config = dict(
    router_score='softmax',
    init_std_router=0.0224,
    qk_norm=True,
    init_std_down=0.0,
    dataset='wikipedia_en',
)
Below are experts of layer 4 (counted from 0) of a mixture-of-experts language model. Rows are named router (the router's row for the expert), gate (a neuron's input weights, with its number), up (a neuron's input weights, with its number) and show model dimensions 0-127. Each number is 500 + 50 x the weight over its row's rms, rounded and kept within 0 to 999. Numbers have three digits each.
Before each expert's rows: a language model's description of what the expert responds to. This comes from a sample of Wikipedia text that the model never trained on.

# expert 7
Description: Verb and adverb endings and function words in running prose, such as consum-ing, abrupt-ly, guess-ed, used, of, than, However.
router:506520526580517523442446559563515480503433543552403494486451500454423450548423418504556424449583511541413488442481402510513461495574495483414535506614470549480586493453474454486544540427483574496515516547529519518553543449517452438518532511555597523455472446566421545501574587497444545455570537532471517478494469419468508503413468508529541581519466434384498441510429478473429412482528
gate4:516481565459475522416628459498520529591519538559426534526542493515443410558424453506538505508540507526511509510428478512542524429446548549508516553520506504498544568558429443479564498513543381575495467478474455486548501485464396621474492545505545478455547572476640563500516593511530370532511493580506514534531433538504475454429508529456474452571555479565564539447540493493423472517591
up4:440457460475542470556417487479475461482500450405608460444519534496590608436576567506503486526412428492450537494520514555450486564508481486510510451452484446530438471440585578560432490522445585431518530532505534529427520541541585372499514470476475538510445442562407452462532391534490601445483525464527449468514566512494509599573466463555481510448482557448473468528475472521569506507409
gate5:553497528548621512491522514564533677553513562478551533577536489462512492405477560583495501471465474561446450467501469598526592423514522520440498513561421464481525442549570504530512441466476559450468538474495524521485462551462505487506494543375448413462516522617575587524466494541487557577566492476549488609495514554487513447497473455466531448413535546437518459435497532510480473583502
up5:539509524509612457531551444541490592497532553409517517485596507536506510427571508561501552517496441538475439443510528589500583504489546498449497539522451505561513505571527439543435480529538565475410528478462562443535484543490573497542428541383418456367520517549527503504527556493440529522515496440558495588467401487511479458471484409465512439436495634481545483552409489520443434578486
gate6:552459599463639465526455489474456445433460535533528471553491544464526525503482540601541463471448457443553524546491500478484443534475495461464559489460467493465456412546537465536557536431458573499475491506482490426426522420596515546529423490431576519577519476535485577509529498570405534481396470442415521454458572534443438382480547479590486534423559432505523449511573528557495489566564
up6:462573399509342530478584545568571543593550466461436467446480441515469492489484495450441512525542523444443457481481498573542568502543482597558471514498549502444532634475490542448453465564539427500516486481597496542573505519446496453424550462581478455435474522390511515481490515479549481501601500522545448556535462460556555601486501516442537475529465588513443475531459447437498489434447
gate7:527433511565572502506483501585483574461459484492590469515548519467419536430501586484439465441426489454473448452356530574531483621563496553511497543558508512481567495491536481491596514555483550498452525585514515443547538475565556499497552473506528435452502479507535470436429537518527460532549416579501545503547510519518439479533462480511491442426533423476371547577502513477418405443384
up7:518452476530572492488484494535499536444476429482602541493549490509468541474495562460490424438430495485495441444407540578517428585539521574500492554517505496477529499500540461465597521580463510456460542592501523430522546497483637531486535518473486427565436513470535399417464524640491478511519463633501522534537475501524358477516527490504484471408487447524433613525511500527438441481427
gate8:433547470418446531475533553552542523537517396506514457519561453457523396602576477432419494550516558417471585450454494583494465466488542542475364597510502533489460480493509432514532559522499443569480420427434561436491528541497525564532530493554451526583548465551511587582462554483488533584557502474443524489547481529455502518442415491491458472543521466482503507449566571579463591447473
up8:571464532591542483514447463432453493462475603495486546505460573540447613404420523557537512404479447573525442574540493399549537534513452439503624427498501467488556523537504526487496442485504540451516555561552467568495494489521454424415488547459531468404470510453487425398548425524532462442442499510566460485467536486550484506568583512501542525454472516521496495546412438424536404547487
gate9:533429531514500442547447485504533572574468430472559537536574452434466468486535580518523489475478412534524413446605481466538603503407558455348537496536459501517487579463499432511392536485507452510476529580456558560568499506480461469568559545460388464462557455513493539461416504509436565461532473458461438537476486488413489551451503559445507514518544496502476434462475465470387487467587
up9:545558484534508545498560554418472464399489449561446466488515570537538495496519502526462485475429523529452553528437462492486470521612436518525568515513480528533500414496503524495561493457405509478461455489586412546445446391484471581536509479564535583528396503541503488575518491532519348459537512545495509516456544531541549574581481446555479474478547533469523609410438634544518460492412
gate10:581523508492530503523531489516406551471489466563444539532470500487484466557507509450549520484506381502508524530634564420496577475526491518507525674483548551551512458543513458475473567435475531622466502551491584539489507530463514493515510522430483499536637550472611512450502514542441513441462495498513559600346406524518537532442511434521512472505449487525426527525427554463524541497544
up10:615543518459549475505565503440397554478557480541497456591466541463534469527441490478565548488515423504486575557587516443543573477506495501524505527495493460477491468579505450552501486538565480634433568528493577501481428600487537539465524474438530474426551532501568534483559608432447600561459577494506479552433481544496514547449484401570506471507409505541422473541467409484471560436534
gate11:537529450522526486441447582508493427489457573500487457527538532438556493613468474540545404485489418478532531560522435476514515532546557439468463526603600514500517475487655495507538498492490473421584453491381442460508509447471390471473490548636552500473403506504533474555514492544510504471496494443455567489483592449486582542550550500492470487534451446466493404490457435481530400560504
up11:454543520565487485506552451492474489488558442592573492523491415540425521398564509461410557456510565546499487503512525499512505445461549595551483448440481501510417480473355484494460407514486461485452535540595470495481467611508532470550490505515442498569590519534365556517429423464497508485525516539520475529447428483497444429438414494415553539545500540531532554491595606501504549443476
gate12:413500468487517447451595500531531539587641439481460574447498405539398389464552546539483542450478484475519471502412583580499505497513480497595413503457490432441505519472483476534569535505479508571574510521443476481512581457424483496542484442539437530410503510547451527518502483537504502533526571572575461558541549492430467408513476489509432400476520540517377461494502426546454515453493
up12:611474544534505509472413531530475535399401549522546476514485560484546586546471495487508508483575562588513514524581448404495458559465509524453605449525552638569529460480520536449477461528553518452430484501564465530480424574527497526468499498427483384581478469418526450496466513449519549477494394468444554491468443460550498552494560466470566578497486466484587518535429565481563452558529
gate13:396542540533555503423512529497468515448499444496413554464481484442561465548453489550446551468443535440465521473411446562478452503517585514486458639452510590526505512432538537494544581499617573527528431512547440522506537555509460532523429533487636494497512527488451596576496461585479522476495542478506602395468458515541479502513523462547454520429501405516527552471503583591487504424473
up13:622548404482466478559489542452509539517495491558560475531541571554471531468489559602559522503548523542532446431600591468507538494487443419500578346490549482438565512540436433498522498533429426463548624477477568451464546417498479469520507439511462451461552572531539505516519507443513477474538438494484399566574504488459519496436521591502563537521487557465493491471533503370508543505492
gate14:446481597520585488496341501537402532548442515431474603429457522584530508489474477482556475454472387575493449477503525418426460427509532436529509561587597451532554546542615453491504532551555552408472476496498475532537479525478453486572382552434475565480529511568502521468561483494488473516531494546429639507507449465474491501531519499457461446457486457489566524471487509522529478537517
up14:566517417482456483537670469504633471478553493549513434542561491408453512455517513481465497535521610432490531487508501550596544579506479530458455487429393524508483424482417573508479433434459412595606495468490485521494488547518543508456635466510453456516461513493479468515463502484522544483468522410572344524486521512534551532511467469523536523516519566523425509505501524518555494513482
gate15:502478472479555552465559427439537427512471525458540551507496376624479518588483514513553489489554534561427526522564499670507478522505503606418543529529546489515464486580462411483534467575493443499512473514488547500502512555468511581482499560594500559438512577549482521459509532585464475522580494482442473465492509590467510553589539527528513507391439487559475506466439498470437429434599
up15:544505489541456533500554393516599473423453532501551481467461525477408488434542579511441522587558540475572593441557500548554434390501449550577387539456432507432491525496467447528528480418592478496490514554501482510510426529532514469425492458456470433583464472430390451533520542455544490546540580478579521511500520422521438480519450564504523477547425602506462450556485548489536551527471
gate16:510530538552649476492494531549449484503517533521504512570507582509494602546459595580545534431582536556417533553514449485461478483504535473507544552635411560510525576569560502492420511488490556492457474512516493477490445366481519464539524429539583438506475450531480449531537485432458481544531488487470537543399468420461526431481520454519507423483355443488580526520521491449548522566494
up16:473412586538499531471485407431432459481490568534534527472570525493606427548557534452524519540472564532433499487496496578460531449496501472451557462571444477501600495475494519535514473439541555484457452504431577587444411540468481513554393472568491487445521398509400479428527553437501450588529481476523523464521488526430492542433466459476494476560472389465556545455590622486486491543447
gate17:497588532506524463466452435591483469447456500473439361483545497450495519511516498475459506537474525552543439497521498517532524403567554482398498556556446515531624556550573450475504515574458576455493522473445472453563520457495482507510512446452468492591545568632552543515476469536433407395552526463505534550464502521491502530505629457524513545485555503453547544523568476569457378471565
up17:550434556491497524466504464441436447507550470484445461416530603520453490526423493577477538507528480460510525453553511537540482389509494537499516524485447408540477562521495552518557460500440517536448509478568426502547577523457433496488472637603580518440376438488411457436504536449490519503512535455454457489514533475500497512453472439436460515587430524484460430471631387602496499482431
gate18:475461503461545551519439525460381493442463465560469461553421447442513442427536591530625509433384473522475545514561442517577516489475482514507507491486462528473440434477529557519540477507452511463561457497472529484462421495381521448510585567515397525461599434511474557496548550616480591490465490528497479506494549511456442519579463523559482505430519554454479567442452597533439572435494
up18:477531477455526582529425575504501532459475512522497502547431490489576399424456623482571523459425498504580531529576433541531473450450459606515505459482494469485409469546556539473529500489457486478480448504441525451485486493455511467526617515468472497470547546563474584547521473576425586525405486499509504529504552439467515463674472577513491525576507566446457493456445590582440515478565
gate19:518573421520503514458566485465498559554529510521527534553508526496475454567411475509427435546540589493516584457541445479485560491441485579510417504585547548462468574519587509535477566502497529531417465473469548589527513451516512536518399450493522472548412562493415560525487496503415480535486466565503449533391530534533516532463498511544477548570343512520471412529470455604507638516508
up19:468434446503481456364509617455492515498409438577535519403497519413475489461458446551553570524535416496428510539422514554585418516502401515491539564536444553594556544531543457506453420519577490512522492441486447536469459498554511487466548477528472512526529412529525481530547465506485460508446567520414555494565404494556462502598538467470484475547476426519515476532533571378464526439485
gate20:582503460499473457525485407476546494536608448577475518548451522509505533549633494578515501531512413436506530483472704461468444474527557471460508442478431454537467509471444497471507448467483568570450520563485481555497442472503518455550491498443444542533539467562449425562500557633499478475497475516552505484571435516491544476559478493500498464376492395496474467437486534498546459420577
up20:471506491521514526516456517557485564446454514502491480483574399470581471408497510450539524394483554504472399549533401515495604502515399566483491503538531513505534423466457511497525585507524454563543499488563613484561532502550468604478487507611533441397522536483453629512471425473511505474528520479463523512478459507520469562496548473534554512564524582572603494587467478420450411507424
gate21:545549512478515486463434495472573529469486499527515477490453441535509594452495467529564448489565530385586582447482504520511546448503522535645432499605527487493476398543435523533521512472441517493527497391473470534522599543512406393507484510531625454495519416586487481528506439488545408504461608565503429551487530547572503554501499556559469513487418544460494473492514557520483556579532
up21:528500513622549519616525521484534578542503446576523514516449543484559484543460499613551471520499431481535384417456498487484468517514510517552636500485477478535472514521499540503533488536432526480527522621537523461453513572428423501474484425541470454563481485550475504424559521541499463493509502557475571418482371561459415515444477513479517442532592393521573438440550426495553505568529
gate22:505556494426499547531496555515583491524633509519477579485541597518585472549502483488524476353562557534543587552384505461454568472514443511546502526519493489510482539530544516505583485525585467424438466466472612527555526527517498502548527571581553445460528543492429543568482460569555522530496476525434455456518538437495540461549560548584498538512547513568510433434406418494503423472566
up22:533453495489537490498520518552494482596521547536558434490663522544479511521493602523488423483395635512386518510413480491417420471503507503453452474495476562518580491538487484503410510446556499436490481442485550522528503466541531535524439547533404409565526524438470530482522439455450547548539517421481381503527580522460526466520500485481508477389560514504473583483380474445527486485489
gate23:493493484464575528445405425542476498422550546496565463529481480403489428429442533587462447490478531499388518530561455501460541444446526469521478575555601510560580475560589536546565441586482462546590449424464455505531490473511495464544481517584456466428490463401467614473465529537538506522490437568522471503534464504455393394507540483458480484464470454561440428536521538509488489490582
up23:527508461537461484609598577409471497536440447477443541447534451587494538548585490404525538499511464496624447460474556539474453463535494548465548406441436467423412516482406492464426578469557534502425513566518533496468537535522527532481455517439557564555475489566529369537519506411453409505498517418546531508482517527539579587555469466527475516540491518463564555461510433502514517471446
gate24:501475591436519464461511487526411503453533431389506488449546513531481597453447477631555499557606550514482622423555435493503500434460503481415472554479516562526537531444581471547383532458504510465454433525572550519504520544488507445505547519440536396463600446425538574521504510514482528509515554499436445469412527518504508549433507539531429517579449482500572500500514547461471493404517
up24:513526436512447482536420508483506496548598565517395409484488485411415487448459444442520508502440502535416570560414527560544570554568467436511404576492500463522599537508511519446506508471431590526539538493506458463542383415488515561406588471463434441482479543559513460507475518451612503493453442528439473506571532483533504462512475533455507512475440519454512490559473441560493530620540
gate25:492580560503471507475494528493465541523522367542470509556549472624415538429504583438488486530480591495489564512459452552491538370442576536540485494465503457410542466551546516528583529467510522536578564525537427455515536540469532487512419520425484371521483423466467526536480567581515501569524467525559543467441592436499470519419495532542432494543431585501453508481497498460518575497405
up25:475570582505494508447503563494472520526498383551475541566521493630399558380517609405510469487437574515467501492399430539502551397515511526531513495535459500431559532579545499525569519452500546520611514523560444476501517536451534512525429556437493378502485440506474511569519525554505486570561471550528506473451582468511513528470458540572453481568494547479462538461517511496522576484389
gate26:376558488586519448526447542498451484561539416482473443390515553526476422527602509503530451439499501446500471508589539466521465420545581468495485510523521550559527487495443502524565476436435544487373536389518517510427433486495513462548542425494387526427657500549471475510438545492540403444529522562509444536482500503426459546511484513484459513423469478487473560537536570566470489508516
up26:569573496527440474554490372519466485503446531431504431555478515481536505500613503485452481612474495401578552526574457463478493498545584515474450471489471464460486543475478522510525544494489458495540424469479385550495455431564499510512483371408573579541516450538549382504493553497533491536430460417548587518470548503483487520594459498377495474521514534503516420467530509438482424558436
gate27:528472396519449534458584520461529572462531539476451510516590592430512505471477554554466502524550451443525468478572488524518560506496600506589509461561486541487472455483582510560618424507469428559636490513454536566413598500527521446513530503558556541430448473431590495614517526587517458583547482479585465409461539470448559507481479532498454505472472463554484529541514478525582512463502
up27:530495430555416508457609532525554538430546577473451517568562561408532530468482461539505452569590499448507440486513482522542539506492552533571506446546457504485476437492556510541625421484466428571607513521487579565396555530554535481482488570563550541443455465453599527604514504571505489546533520424581500399475535472431522502481459567493502535428461462499463540503553491521580529463522
gate28:588420552492487530471479485436596552459486505472569582500485514557426515479426496549511436423524503467543532514485571604514485495550492546517491539512488540509534462552489551513547487578586498531434496568510483393603486491525595531433537480489536438529485455449428537436560529532427580486409488580377491521464548374507502545566531457508475468509453512471576451593448441458568434481545
up28:531580465494423498460439519446458478581551458503460337495487419508525469497473486475467536503503598571505537382533553424518523495479534471443469551440502523496481532537429514498478396421541544493434486402532505617545508448614467493580493538546512462480543487493521478516438411559429567451507416439494473528522447524496406545435446512447491539526487489453516557395475480482541577475437
gate29:460558534396515519519541493545512442593469577522506536638503531529445437517466405428477633440492428554500530479441532508438435530496499508508505572507471455537521480438579476546544551521445474518443405519457446431513550598514590461550471480480464491480454434530466587468473468531462568498468442407488550457513540446436519543454516511443522503469570483542469536408413471429554420491566
up29:530508517464514570537542497451528508458525560586529540511521489491407474473438441547524595439556504583511475462447571519463501540541446525497498442414425497493671522473511426534502480567494451519556482559522546490522528551492548520430483500449487465469384460468414600524471502428474458523561416527563485489601459427513440485480581529505486506462465499548437658458486437477442479435559
gate30:537532565487494578527477441563426494487507399465511555469511555444533463490521494539577471579440509432513525416498444454506508482467499470495466561556577528554434577485517573476493472498538443511401498464469552453486458399567664528563435422492530408522493532388536510490427488428528428501533507463438495431397481456468499398440522466489484477576505501476543450572546460481512508605493
up30:569543549507477580495496448543435532454497406456465529522507563429533436474506528541560474590477526491524500418537437458528504460515444481517468552550559578555469560475484516464499439481479493482391498504460540496498443418548639618520439398463536432523506556400527490526407509414513482494583494505445533473422549436477487382425540541524523533585555530473578435530524465484509467568519
gate31:442463358509538509554514580457548442416543541517501480508511559565515478553454468556564622518587424532537510402476516542535394505521521532540578442500485392437515487526522491528485486502470499505531523503473492490511549418478482433584555427440613602431460562504646449500492490552539528509490448547415478489508500493551504493493538486519459582531502529461528518517439402567476502461577
up31:529483547496454507468488458576480553463463457444467483481462444431524471547506484539450476482434599444406402460493435455421552456537444584489491477529508578520622411464469562486469497517442591545524532494505391515521497484526543584491530485522412421490510458529437550555498493466538466451546529569509395532506547523453483532471527580416529437514540558513606555429544567403465518549410
gate32:520549473549445545622446467374504545536502501497490455440537507539553424493546543537533514490472408517539514548449467471442482527421544428513504484591528433451475578517481440512526579473502597498555509525481513498397524421538497535503517439533644551459501504337579546514419511470484525467467484578579574469545486563500505397560549529493463503495551434497507435546448516500543465553517
up32:513549468526425558577474481366510506530470519443467468426547506531563436509522512511557525512514400454513542533469465453476468542432580427487492506556509368438490560506462450508502566451533597467540482524480502490375553413567523543508535420557644580484502473382578548505435490485463527483447471539574568451505483580518503421575539545499456499486534444458477446544508550499526485529513
gate33:574571513513418484529494474448491482497502548507463375551498508476513538454471451492538478481486516534546463443413569512430518451486526472460545566541434494418483472365531541501491423523484581501490451508518498405414532449545456539503520517559530503465574454493532430504324510506457456508464380456475569581554498506462476536439401433564501544504470476449501461487395446555484485501385
up33:466463534519571482475481531592508505517408512462531570515455540425518406554542598539455514497446516473420552555488439538609523509507477524485508463485474477552479518607471508504551458454434470507428509470461479580536434534533633523438482520447445520465404556563450523474586445444585579504562600443491409462452592529528537499500529614543526455521471512524455539523524519453452460586549
gate34:530499537487505589511400439497503553545509490519481477540504459472443625418584444557527484618513445471522477536524538489549466411502626565490539516518569483551563479532451541508506557447565556518479434435478449529498475507501438544525510444415553465534376555522553519573451546501566487536540500474543456558479466542555493545567478434626459535428512418473466480489491609561512421454499
up34:530479495531476465536557485585519507495425494465507414510502477484596453499493484548426461556506545520564493435523470514500543589520505504406466481484465614570455468428505507483369551510460464522480462545389485554525408458487543465529529525529512497575516440476488528519456549568393527477514461518351583545458462359502529538496554528444520422615448488494589453462485449483451563504468
gate35:479523485536539571498435577551586468455564484444517444476543626421540503529443497529501430469504493562560524464460511421516657539512462442413438553552410492499452514491583422505510526538515465428465545492497520460541478483600442557503444588474550414474517572476426517565448494529442548523500501494510503452510497447447430473479502402522551517431442473478579413442479514432413508452512
up35:482540538543460503566421528553421561600497534508434505554516422544525516466498505378505528508507506521367487485412508524497398386506517381588575509509544520558533482497483593442517569449547561542517595586533433560554533524522477509514531523544491491531562538524514481446573533506560501475455477470408577520440502531561555490469497545422548512510622481506490440525524497479480419576512
gate36:460533471554468536566503499553441479526546489561484497526473474556483459561502421504548546577477419570491514543521530516551382458504472481636591520524496432621496499509503548483610514563459518600560423468509532461566489460454457456527650514505538491503513512501510549536501637475505482480518563523477479477419442433440455556538533531407442542585523446507584466440523450509565502465512
up36:514483474486512526444500523457563564458483518479474527558577544503498494442505503468496454465410468454496522444555445475488683542400506404410468493462533542492467510455530506483385532426504490459415592576568533546423500507514564480470456465454436475442476505401498478494568416563520472492494470550467522405586472612550561517402479526588541514534471541495458507582487548439458489481529
gate37:517488588480547580541473486389493505513474488554512565484487537483472525453482514491468483518495443504612532531557522439541377493396548561517358441481493547468488503564488483531458493561465431365551535542517502544422524517523544519530472444452471499507512513596534563451438512516507492550375551540511568605497462509494419481535484487563464488508541419490430587472492564414548497403564
up37:436502447463450391430569506553474487496555541406498432514534486542494491494525514488559532485480504460411469475399536589494619542548469428504593586473533433544501490495530489526494514500554530649455462436504480436525511524484448507435447521510492522498478525379452442529522432483435490476531470466526450386523554506517542497478560488460467472498453587506558413566485396579425520593456
gate38:371448484531591531500596511507553521594443463532491549435524493479499410558395477433528606522549452465527499480446470435431442515481583592434529438511559514465444485482548491537575499562506447539481503477509529476502505519452500475508558521568523535537464568536537496419472517561502420472604483560424491580567433573492531556550600529543460512449528496499444548452457541592511423440541
up38:598509466462415514490450490583490410417522509541518497541524494508572566430545446486443421455446573484415588507655477507546606532544427425503470568546461513545507469440486462458462537409473533541580527571498481539516531482489475407548550470468487527462474475458467517563516495482446512483457459483521504413465477444522504554437445450425543553493402516551553444511571549474557530531389
gate39:531525550488546515519521477431526575528599498468496480450527502572479439435469441491486558437517503579505485475567502523530560408503554404538486463517449493441443437479472489493567471485523473631563502584520585556447573503477521531510583371510542532413460485434550509556595490537540521533500623466518432465499551522432538467492567513583391432471546525515513483428475482465533470522620
up39:483480512502491500510466498586486482489412517492507503544468544439496539562540544457474394565462523436507533521481501476504446597553392599472472536450521532544592529505531526466461565488451549408445502449488421482534417504516455449481459612551438490620545495591430484435427511536480486479466395520471577524531432557542380493494466493431618570529450483498471523539571534524497509496404
gate40:467493482523566523444494567563532580519566437486514471470513433587482437535406453541523542488591618503458446448408460567496550547513472555501495536526456440598434457434443503462515577524536446438494465382489472489606568542480487458477512506578536462480434585511472483536511425479482430507591551535539512480461480482535409494514505506531529559601383544490474458510465460527391493554513
up40:478452493447608502468470499534576565569591415524486435467524434614472456511434457547562518472576605487469458458448518520502507535502450538520512557532438450593382472444460507488533551552505512474490458368480481406588577512487516501510503511546502468476462553553505498579521422525463421495557512527488533519450492481499422475546488511576506539590372548495494479453483460554424498539603
gate41:548421505555519616521484517568535497530503539437601579469555483514474488455456456455442450454539455509477586467544510515532512468523553542429565475586508550528496402565604482440565478557573526468461507571525518510564425570493500504532515521584474541479441557517459549582531533530548465473545519419402531532566468513461395499420527466489525467493360410533557419439465525434499467503497
up41:465543475474423467485481499459453484490482568410497408536473463511485489592578559553456503545460499501513406530414451499546448503530373531525444470421504513397552548465351504545534510456451499504546507511467391484501599430541463482442492456472502492474527400572494478466438503478492576503494453561533476478495476545517516455498468542444496601577624460479443471598532423525500412468528
gate42:524533596516539465620445469541366473532534448496626500417479527519477500568464492589558511441499382445514483444616599487539447534496504507492488523567534554534518468490498521531596497643457454503489470506414510376440512439456447430488504524522526480470517429447527470490543470492520400531541446509488477443578464521485580554499457498522464504446538483548458510488470513585507519501430
up42:541476546475505514591532609469335447473579496450497548463505509491522503618449538562588498496534551472577580462526539479548475628480470555516520437590609539504519480471465487498475557496511448467453449540456561556526557505470467421446519499522516503444524461486564440468526519449540411478558423517571497481488557525444516533443416531557454518498420533570435595487453505518484442467436
gate43:500532576409509569471383456514438529493532544519522561467471491452468426488458442477568523515520436465438508597452482517546408498520481473645515484548414466522472532480546533488484520545461565391440459500573561560506538478509571519516552489476537509566467430397569383380487414437507468529392575537507548495445544509527503549520469504567521535484495485462524489486481464545439506556405
up43:463441591528471529412569407445454527503570512522535560424576394410464494565489404491579516531540437454467452533534510516534442540490547527475459404452558470543453519531491561519551496487529481453605442421457595484544557484554543484536446446498465541542482414571545440464524418415559556554527488543525452497525491611526466528476413464458503488552478457454531580492410462513504482465530
gate44:500463448415499470430504458575377436468494424542437445453508423497623473540582511564533511453425516501476503406483408508493488394493534445497536482478421476539528533460512542504423501470472483490437525423475543552523503373547478413517553491488486568453487611481533552506484429505447442488495488473468477479527530536584476502499526507574442455564540415510444593494562526544485595410457
up44:518551501513447481508499462490449521400457460433479574464470549492597487477495571583516534455496552527485487490416464455584511409448569443457525557481556457528460507460479514506417431516501471518415433546460455592531373474527508601424460544493522612504573598497524495452405414459538581489470507482515551490427532450539517430495556421513468428500440419491460452534445422550536511471473
gate45:494442596453519490464462526553512524448515535497415488518548509428595320453444486544492484472544459449423520435534428482552539575466466486455546577550514517522421564480484507520516494533468545515432448411535529482389487518477660510561433513482487526445502498461501595512450450486478454523498509543422555471423460492492497380480480468534433412529459509464415489560480454469500499475584
up45:529490583479547488441456528539531523438495542521428507525550515433574340461441503545483519482585489456434536431531404489541493565491496459407558574555549535503412532503489510505529508485436550510448423450545534494397464532498639493570417543495534544490464512497479578530444466462518470521537495491426559450390493498484511370454485493505449447528486481453400486536525484441454565495583
gate46:391518531467557513470491482508522572479526503475477533472521516488449428495546573559531614515533497553418472577418511458465399496504542480474399498491547532531454467517498453546549442588463349503500481552471562413404496464443468548492495480400390513483480544506527560537466495451485435498522431469487539474450468551446435549447491423469427387440496443508472592555461453498459470459576
up46:595499475529472506534515520457463435504489505510541458549496496532535569511442452438482349514467484454551544403587521546500597509481454532537593529494462493502525548494479559470476558391540608513478495440531441560606494506556529469504492510613610495503504437465459463462531516561525569536461550525518442530562530438538566446551489539518534624586475588518526430443549531501555523543412
gate47:470564421434562594492519405538432485499572438489497434547476496560512446436389469434531589510594528559562540498523511500470580451488504510574474546515473449425471480564499554487551431471522456509552525492518395507409592522508561448550527455494512572430524447544505423564529508589502496573474564495539419518520484576511476536512520514582450462589593509551552500548457460502479535535595
up47:515454544603435380497446613473519585465470484523500511485517510467516611531575516578442393498422499471446478523513472506531453544467497521415480485496473585610527498444513482503464536574496468502437486521473613503584423477525420578431463511482489368611504529480446524471478458440490556478486429518474547447505484433490496445498502510437562552435432523462473540468540578468529505473415
gate48:486408599535534550504507531481545451470500547515517438416500592518563506552530516533510511483411515453527442432543532492494564507520438491518485447571399518499469543512504590474433489400558575496410499450574533544548563423521560525617522456505553541416428556644543470538604434536516540503474548488434559488449522447482468501582515514502490509499368497520514495486530539432472535467562
up48:498515443585534454494550556570479451473470417523524575594484395523474509477512472482447542498523477372608516500454502517501401542510553568499503452476557444526473550526520487480403553532461415474536578524534537406483502564490524452532540477508497560569592486525524502519450541559407525490439468509485587554486538549476420436529468647571548482507521477544434494450507447476497599398516
gate49:478514517456507464527456528609428529550513539533637553511528484498465542481454535549369508550598413495476495536558467530455467534557574521531588468531569489467519569539548500503455604476598504525506490559465413439591545398432477485553509453519543520513449588462580481458462466444527483510530463498452531567426468536474556493548520471595444474495383476440501557572512495463516447484436
up49:476490476509528489460496524578403531539523493507628570432524476495423573530450563526437467455565380496492478508591459482429432457540645458494547553481636502571538533499613489511430532532490497487522495523457464429525583374398492542471509503491488467505472517491580505449503474468507457486485461545484532484420440531445546445534506470528413463468419515431521579562505514514535462508449
gate50:456511395482580400398471538457438564544417461528530557459520497531508490480505536576486512471519511452480508447487469504451477461479595513514536619486538563529565495565552457505484485487539457495552495503419527484457510452559440443557452474461534407538584502508451508568414448543587392513480403528558520468405448573415543576496486595536472502553565435488414529510490538471487541491413
up50:542527630487425609595536443528580469464580536444527464553502522443481540513473472446497502555491459539513539574572529512528557530517423500513483396501489386489425508454467592496527534534471502494437531503542501505536507555448561520462542515543473554441420524482528469452557519447449587492494582441471499483632553445561484431513508422428509491422421590531561447486485481528532442516599
gate51:555400518407592525453470555533587550474511523489411575460512508552492428488491495489525491390471530520579439458482479534560569462475511504540559487569435473453518461431552559489476439499532588472532522536532546527622482406461499535626491518546400433457414539470524544453586403493447483423498459519471519502460514508491580457460519520546501479486475491462521495476413454529447452628473
up51:533459461391537438470484411497559496482480541535482565412538510482483415550553471485531552444414537523590501473459523532533463443426512490544537469512456427470534488470511526556481385565510592503449496555493559506536526425429464556616466542575403435542502513471602509465550436442436400450489475476473514490429511535462583411540491501504486403508457466556467555481388457506462527558475
gate52:545531493440512524475416582460468447489442520428526530556467512404536415571433454469417411391591468539456492577379456504422537484532518480518440566472453452515593550486554471502528495535547495535483453531523508465502495503548404461521480541514594507600454444489440562461403431468518431520546461578550510460532537512495504492519491521536460505514449570509374576549547441501437539462465
up52:481417608598483539510568448511395468537504515419484498413564514452397460471568483490519565483373480437519483472486476465494469542534502527472536520466535478529433446482499449482510481458434553376454545384489450523479494525514530436448478498418415445476540482531615488450593514474497566498482525518371588482513527525530484592560450479459471494508551492391424469469468482522446520521517
gate53:526574543524462410532455472532464522497472431456411500494474440447470489486399481569512501507546478471552478527519462529509479469490675531443473528463584502488475498453464556539419579510617438410582435515451417493457511493385423437534535438497537526545532529500506512523475494501530473526414526470524557567449423554475514426443510538451509504576444455459564460520597621484541492535453
up53:629523472426427462513496416477500515477443460482532517374486485520525486575411508526535498421469564530517555365512516418490505434460551438515546515436484460478417443433454488533395445461479440483473442521461389470381536432489449448534477498534509500480497527469508423507478464585527439519434529468547531488535402507475540473574574462460502567500512438518490515444571553505565431535564
gate54:473549475556574560550544595512374529519545481531553536420582457512405467553408510557499452441480414445444473494560538500459452472506604529471524514537539548565540477532555502512472438522519466506513535578508521425520504449476489397417510478445418504424504497453543555493496527502497406475557490498477464436510349500470481547502534500496464455502371459473516572579412477487433428552481
up54:535490479454414445486508417519638472476420521571426522511434533449514573457517471494499505506506585530538500537516490498585549512493383494516468404463463430517515418428466533494456590510482640533503526531516529589535552584442435571500521486565533476439470438554457530500515569500529569488471515488479500483458608481522490412579521531487569582470524502491442382439563553505466566498534
gate55:489470512417425592418515472487482538540515514484459495493529519557476440556465549424364388523536550556616595505493467510469519483463559496468518495448519490498456467462449496533560516553454533478381416522481495560507549561518546437462458543529486518462493508385462527432467543541556536479492369548493535576450426516533551464433506545552455530562451428479382512452468452477503537456591
up55:522455514400469420490407422512505483527509471518488543541522460530446491466471626461407459535507583476564451477461405550562491489511491413438472564525536511482486472509492486525521560503493502493526449493434521503462482607463496494553457481516520515433494486553471578525409500553437544430535472509369535591384501433496644530435504519432493482522520428482498534506530485479492371435606
gate56:553566497457476509481492526518433471462514543536543465535563485448498518538463563532502552511478483431490452645441471558468449629517567471524486430522415553558583489474543514470394431520489509504498484509446493599535527401470446559507581485584577491572487422407613489479527532556455518499477439516582485550441512450491591454473517477525457512510422519539471525481561519514369489434433
up56:480468433486517522468597507507531493462511439540474464491544492469542536457464496446471469525525607531494549485489525612452577531504394525517398568458540384489504480489467605500449511438436476497603583492516502573468522579471425490507439512537524428486493534573507557403441543558478468458497451461596450436526514456515484526488506626484482586519601506435481580439581548566421497500497
gate57:496580510435465463495552448436440513470494464441478538498483562543367497484470509481468519497542518569439486476512493621534450461506497524497553613483524496484460601547508419485474597490460502552462487565379539468448489527407429510469519468526496544470441426436446502446595567474606572524523453527448503419521455524446486494470565387548465489509446519474477505545368383518484508493502
up57:501556558439461462482558411401412477467415490392452542476477605508434493448504544530537513492502535572435471438489449596537444477519486505450514629491520489482467602561522443484453513489450478482442476549372487494453459472465496501485498542538516578473472453497453514445551600453586550508557482449405485461482485475452470528474552402554447496510513486453436581467384436480465543481543